config.yaml
d_model: 384
d_shared_expert: 0
moe_layers: [2, 3, 4, 5, 6, 7, 8, 9, 10, 11, 12, 13, 14, 15, 16]
router_score: "sigmoid"
routed_scale: 2.5
balance_loss: 0.00244
router_bias: true
tie_embeddings: "early"
beta1: 0.9
train_tokens: 1420000000
Below are experts of layer 9 (counted from 0) of a mixture-of-experts language model. Rows are named router (the router's row for the expert), up (a neuron's input weights, with its number) and show model dimensions 192-287. Each number is 200 + 20 x the weight over its row's rms, rounded and kept within 0 to 999.
After each expert's rows: "comes after" lists some tokens at least twice as common just before its tokens as in all text. This comes from a sample of Wikipedia text that the model never trained on. Tokens count by the router's weight.

# expert 73
router,181,180,185,213,191,171,171,207,206,201,185,148,207,190,179,197,190,198,217,216,227,212,225,196,179,176,224,203,206,182,192,221,214,181,190,227,198,203,214,187,199,212,208,213,233,182,220,205,185,197,179,205,184,213,196,188,219,172,219,227,213,216,213,188,180,189,238,162,169,192,217,198,187,196,219,192,183,206,188,205,229,209,239,215,234,197,180,229,196,207,208,207,171,192,208,197
up0,237,177,203,205,192,178,198,205,209,199,183,171,202,201,200,226,164,207,191,200,212,206,249,205,200,204,232,176,236,240,183,200,200,200,195,205,204,192,162,198,198,200,203,177,203,205,242,145,206,203,192,205,200,196,181,201,183,216,186,204,210,207,216,163,207,199,178,166,183,157,169,178,195,246,201,174,176,218,200,194,178,196,227,163,197,189,207,201,200,200,188,218,186,174,203,148
comes after: "| ", ", ", "- ", "1", " in ", " ("

# expert 52
router,201,218,204,215,225,158,214,199,198,160,224,200,228,233,204,166,196,197,192,192,228,189,198,209,179,187,223,224,216,182,216,207,227,182,168,193,240,200,193,188,191,180,221,194,218,204,232,214,204,230,204,182,195,183,210,205,215,186,184,200,213,197,208,214,191,209,177,193,182,217,163,192,219,151,223,214,217,225,188,168,210,173,223,208,205,185,238,185,188,180,233,172,196,189,229,188
up0,245,175,201,188,218,237,199,162,206,195,201,191,210,230,184,158,197,190,184,220,225,201,198,171,194,197,200,199,180,187,205,202,203,201,199,242,182,202,160,199,186,202,200,173,214,204,220,205,201,195,178,201,250,234,196,209,157,191,181,200,195,198,206,204,147,215,242,152,197,201,199,178,217,163,169,203,201,216,209,198,211,177,204,196,195,197,201,184,175,204,199,200,203,197,186,217
comes after: " | ", " ", "| ", ",", " (", ": "

# expert 9
router,179,182,160,239,223,170,215,206,203,173,181,181,192,236,199,209,181,209,219,206,225,186,230,223,174,204,214,234,193,190,218,234,189,204,201,182,193,218,221,218,221,188,192,166,206,218,230,219,177,230,190,251,236,188,223,210,227,171,162,214,205,196,168,237,221,217,228,192,220,192,200,231,210,198,211,219,203,182,226,193,201,216,225,191,210,182,183,184,193,135,189,174,182,227,199,181
up0,200,185,202,174,201,192,205,237,151,200,212,202,200,195,208,209,214,207,198,189,194,201,171,201,196,204,181,202,203,194,203,201,186,169,209,241,200,195,204,245,210,206,200,196,200,191,207,204,238,205,197,199,188,200,189,197,235,203,202,173,201,210,162,190,201,201,137,195,199,206,200,254,199,201,193,197,220,170,214,200,138,300,203,186,187,201,193,196,201,205,162,200,223,201,226,181
comes after: ".", "\n\n", "s.", ").", ", but", ", and"

# expert 35
router,177,200,164,210,219,184,198,201,207,195,183,216,219,205,203,225,198,196,234,198,251,214,187,232,218,223,210,208,220,217,212,172,198,200,203,208,207,163,192,222,223,181,183,193,163,185,224,187,171,212,180,225,231,201,205,175,233,164,221,215,225,192,201,239,188,189,219,155,236,212,210,177,197,179,231,222,183,191,194,206,211,185,218,211,188,186,180,172,194,166,187,195,178,189,219,201
up0,199,205,199,200,179,222,204,182,209,219,202,206,178,202,240,186,187,213,220,204,198,195,198,200,200,203,210,229,273,207,205,201,214,200,195,194,208,200,193,217,149,196,202,215,203,189,203,209,192,199,174,224,200,214,216,195,243,226,210,200,233,206,199,206,199,215,254,202,182,165,222,197,170,200,244,194,201,198,223,183,191,199,190,169,216,192,188,232,193,199,200,182,190,190,213,193
comes after: ".", "\n\n", " was", " were", " is", " It was"

# expert 71
router,200,207,176,196,195,178,229,204,200,187,204,168,219,208,183,212,209,193,210,210,245,213,202,183,199,226,212,196,254,171,201,191,202,213,166,204,241,181,204,186,179,190,175,208,196,181,237,185,203,219,206,218,215,217,220,208,225,164,261,205,225,200,173,204,168,209,183,186,216,208,200,214,209,187,218,180,175,186,199,202,193,192,234,206,231,226,225,181,197,205,222,201,214,179,203,210
up0,234,199,162,208,177,199,164,200,210,209,214,203,201,210,209,202,211,188,186,136,192,191,188,190,200,204,218,199,236,225,206,203,200,203,189,210,202,201,205,212,170,220,213,200,204,223,210,189,206,203,200,207,231,202,199,224,198,191,227,201,181,158,208,210,198,204,186,222,201,211,148,201,224,200,192,200,223,209,254,202,247,192,198,180,182,204,135,204,190,180,202,194,159,194,188,236
comes after: " | ", "–", " ", "; ", ", ", "',"

# expert 20
router,174,175,185,235,228,181,199,217,226,182,192,231,194,207,192,205,181,200,229,206,253,174,196,207,186,226,192,192,211,195,197,210,236,217,178,196,203,188,216,202,199,166,191,200,186,188,238,193,211,230,200,238,201,231,183,182,205,199,209,228,200,208,199,225,178,193,195,199,205,224,209,199,161,199,185,215,201,191,204,189,222,225,220,197,224,197,230,211,177,187,176,160,176,224,176,168
up0,202,176,203,175,209,226,214,147,203,199,199,198,201,212,206,211,180,181,215,212,210,187,198,192,236,233,216,200,212,197,211,200,183,191,175,167,158,133,177,177,200,198,200,202,153,197,201,211,199,224,194,201,215,196,206,173,194,182,190,206,198,178,204,237,199,188,195,175,228,214,156,173,197,217,211,200,160,196,171,205,196,200,213,211,218,193,201,200,223,186,203,230,199,194,206,205
comes after: " in ", ", ", "–", "1", " In ", "2"

# expert 89
router,200,213,187,234,207,193,209,206,214,200,210,183,167,228,204,197,169,220,188,154,184,201,219,226,177,173,211,196,188,190,186,203,181,200,189,212,213,198,223,198,188,181,158,196,202,187,209,193,182,196,202,202,200,199,215,200,185,188,201,167,197,200,167,190,219,206,191,187,194,180,184,193,231,232,208,194,204,188,196,198,224,212,203,202,181,211,182,210,189,183,207,228,193,189,218,203
up0,199,175,195,207,243,225,211,203,155,246,184,158,209,200,162,234,194,206,187,186,195,177,195,201,232,216,223,202,197,239,206,189,187,180,196,226,195,206,190,243,198,176,248,177,183,200,175,201,213,203,210,224,182,207,186,204,202,189,169,202,202,197,179,181,206,201,201,132,246,218,156,217,199,229,207,260,214,214,200,215,200,219,172,192,185,171,169,201,211,210,195,200,201,242,178,219
comes after: "\n\n", "\n", " of", "=", "The", " for"

# expert 29
router,210,162,214,205,229,216,192,222,199,199,190,207,174,216,219,189,166,205,221,232,217,205,222,217,205,205,214,213,225,192,188,194,235,188,183,196,189,216,203,202,176,166,198,205,240,194,213,189,218,218,200,228,183,197,187,172,195,212,245,183,199,215,190,223,181,185,213,160,226,218,198,214,203,205,235,196,190,208,203,201,234,225,195,223,210,202,202,181,193,176,217,226,218,187,191,177
up0,199,174,202,215,203,201,174,201,206,249,180,169,203,195,191,199,199,205,198,226,200,193,194,167,228,236,196,191,257,180,200,248,189,209,231,189,206,184,210,190,193,173,184,210,202,167,201,233,200,171,182,241,178,221,160,217,199,201,210,209,204,209,207,163,201,203,199,239,215,200,189,194,191,206,177,197,214,188,210,258,238,202,197,246,200,192,200,192,173,201,232,223,195,204,178,208
comes after: "\n", "\n\n", " |", ")", " |  |", ";"

# expert 40
router,216,182,217,222,216,196,181,190,216,216,177,199,185,197,217,192,163,227,214,183,212,185,239,211,180,202,199,201,235,153,176,201,201,175,177,194,234,213,202,200,186,191,199,190,246,177,212,177,191,199,200,199,203,213,224,210,202,192,213,179,194,216,165,199,220,204,182,178,157,194,203,183,210,175,208,199,236,209,238,197,255,189,224,218,227,168,153,198,206,206,205,230,207,210,225,202
up0,168,217,186,241,219,188,191,152,226,167,186,188,168,154,201,198,216,232,199,221,201,141,215,200,199,189,238,202,199,215,196,187,217,196,200,182,184,209,193,137,207,181,197,217,226,205,197,204,185,206,201,175,240,153,217,209,198,199,166,205,197,204,200,255,216,200,206,208,207,226,186,204,185,200,232,220,217,195,213,238,202,222,199,201,211,191,204,205,204,173,252,200,172,205,196,191
comes after: "2", " | ", "1", " ", "-", "; "

# expert 12
router,208,180,186,192,253,214,209,216,179,157,196,210,193,232,185,197,189,200,215,205,192,209,195,176,202,197,235,193,203,180,209,200,189,218,168,187,215,212,215,208,188,193,211,221,178,196,234,191,186,231,196,197,195,209,208,199,185,209,210,223,209,195,201,210,182,189,198,182,219,218,205,208,187,180,206,222,193,194,204,178,215,185,217,178,223,214,221,208,214,166,217,192,219,190,167,191
up0,208,199,241,199,189,172,192,200,195,186,195,199,201,203,198,206,182,199,186,207,182,207,208,201,199,199,206,213,161,194,176,204,221,200,188,204,200,200,176,200,165,199,200,225,206,200,201,211,188,234,216,211,226,199,199,198,205,200,169,211,229,199,200,200,212,200,180,201,200,200,182,210,183,215,186,206,196,164,151,228,159,186,162,198,185,200,201,204,261,188,191,202,200,253,193,197
comes after: "1", "2", " ", " | ", ": ", ", "

# expert 47
router,182,225,179,208,219,169,177,234,221,179,164,214,192,201,172,214,192,214,204,228,234,209,213,201,211,202,194,222,223,197,188,223,205,206,207,186,248,210,180,192,211,164,193,220,200,195,237,187,184,225,188,219,228,174,183,194,199,203,232,202,194,226,182,206,197,213,204,181,217,201,202,213,198,193,213,198,199,202,178,188,204,239,244,216,210,217,204,189,203,187,215,187,198,221,205,175
up0,204,204,192,192,192,185,201,231,197,206,189,171,230,236,161,188,263,209,201,208,205,196,214,159,178,203,201,223,275,182,208,223,213,250,200,213,252,202,190,199,201,197,193,179,208,201,211,201,198,202,198,191,189,207,205,198,201,204,213,199,196,197,159,179,205,203,198,191,196,199,185,186,198,188,214,202,200,196,171,180,211,199,220,208,218,244,198,204,218,190,199,173,198,176,202,106
comes after: "1", " | ", "2", "–", "0", "; "

# expert 91
router,218,216,214,186,199,183,177,194,197,229,219,174,185,199,202,176,178,169,232,192,235,193,210,229,198,176,213,218,225,172,227,186,205,185,179,215,200,198,205,174,182,169,200,197,225,194,231,202,203,206,202,191,183,181,162,203,188,202,240,198,235,191,173,218,173,220,213,187,193,194,205,211,205,217,221,204,193,196,201,209,193,222,222,217,198,183,180,180,199,209,207,184,214,215,194,190
up0,198,266,206,198,202,167,187,207,164,199,195,200,201,195,212,216,199,178,171,177,163,200,200,218,197,194,196,200,191,175,196,197,207,215,201,200,174,245,201,199,233,151,206,255,217,167,200,202,200,217,217,158,256,196,162,198,190,217,196,184,205,168,194,182,200,195,217,194,203,186,202,168,161,202,215,179,200,228,208,202,218,203,179,201,219,195,202,196,200,192,201,201,218,202,195,202
comes after: " |", "\n", ")", " |  |", " |  |  |", ") |"

# expert 75
router,216,203,183,222,178,200,195,209,217,216,205,204,219,239,205,192,180,201,213,197,238,195,251,222,191,207,203,175,204,154,184,212,193,174,170,234,236,183,205,162,194,205,173,214,208,172,252,211,151,197,200,224,204,216,179,193,217,212,246,224,196,206,169,241,198,204,205,201,201,214,206,223,204,169,208,229,174,188,192,181,209,219,209,229,186,236,210,200,216,177,211,215,218,191,202,204
up0,224,219,193,241,217,186,181,202,213,201,202,195,224,180,194,202,193,208,180,234,217,194,230,199,211,206,193,202,169,194,211,179,197,195,170,224,214,200,186,217,200,193,177,210,206,197,189,200,177,201,241,182,202,267,132,174,202,190,145,184,205,194,182,208,200,205,204,164,164,171,190,228,201,187,209,230,219,191,212,186,190,200,217,199,191,146,180,198,199,197,214,196,218,198,190,206
comes after: "\n", ".", ")", "3", "4", "0"

# expert 1
router,155,215,206,204,177,193,190,207,203,194,210,186,188,221,175,202,169,194,222,200,203,215,215,221,206,186,191,187,210,180,206,203,218,201,186,186,194,204,206,181,190,209,203,202,216,185,234,193,164,208,207,199,182,198,185,181,194,172,220,224,226,204,183,208,181,206,203,217,209,203,219,197,222,175,207,234,194,191,188,187,204,189,210,231,222,201,207,192,185,168,194,217,187,190,198,220
up0,196,173,213,203,202,165,162,226,199,214,193,201,178,199,177,200,198,196,156,272,200,173,200,208,195,201,211,196,147,204,155,196,201,192,199,200,161,226,197,198,200,219,202,206,192,201,240,204,200,180,202,196,200,195,149,190,194,199,194,200,206,200,201,199,155,234,206,201,204,191,203,200,198,191,194,202,190,149,172,197,206,185,205,201,212,200,222,194,197,150,204,216,186,200,200,210
comes after: " | ", "0", "1", "2", "; ", "."

# expert 61
router,231,187,193,215,193,201,215,193,187,168,234,199,185,219,193,182,189,210,184,200,216,153,218,209,197,219,210,220,212,201,178,242,241,180,157,178,223,177,225,189,182,202,181,211,212,184,227,213,203,235,219,220,218,199,180,199,214,193,214,187,199,222,184,192,191,209,195,195,209,174,190,208,200,198,248,207,197,208,199,162,204,199,228,194,242,191,213,189,201,191,192,160,208,218,174,188
up0,204,200,196,202,199,200,151,202,204,194,250,207,219,199,147,174,191,205,198,191,203,196,224,200,200,197,189,210,213,200,229,229,239,197,185,205,199,195,221,186,194,199,199,255,240,182,189,217,196,199,200,212,203,175,205,229,207,201,233,216,189,234,141,185,196,198,198,218,152,200,199,198,194,202,270,215,192,200,220,197,207,197,201,200,201,196,200,197,221,201,216,197,233,205,186,201
comes after: "1", "2", "–", "| ", "6", "| November "

# expert 72
router,194,199,174,192,221,187,219,190,188,208,194,167,225,244,176,184,177,178,213,218,218,186,189,220,204,199,187,193,209,179,230,211,194,206,186,178,195,195,202,212,193,192,205,180,194,180,201,201,170,198,199,227,230,208,220,206,189,204,193,203,218,204,185,226,184,214,226,149,209,174,193,203,194,209,236,206,182,160,187,181,206,192,211,160,185,209,194,185,211,188,167,195,154,178,196,203
up0,191,204,190,233,208,199,194,197,200,186,220,192,173,199,195,200,183,200,240,226,171,196,197,189,155,198,209,203,181,212,214,145,197,200,200,199,191,199,207,200,186,229,140,181,186,190,211,204,183,202,195,189,204,206,198,222,201,203,169,200,233,194,218,200,170,201,195,264,259,193,206,229,199,199,198,196,214,143,199,186,186,198,212,197,201,203,176,192,190,163,200,188,199,189,200,217
comes after: "\n\n", "\n", ".", "-", "===", "="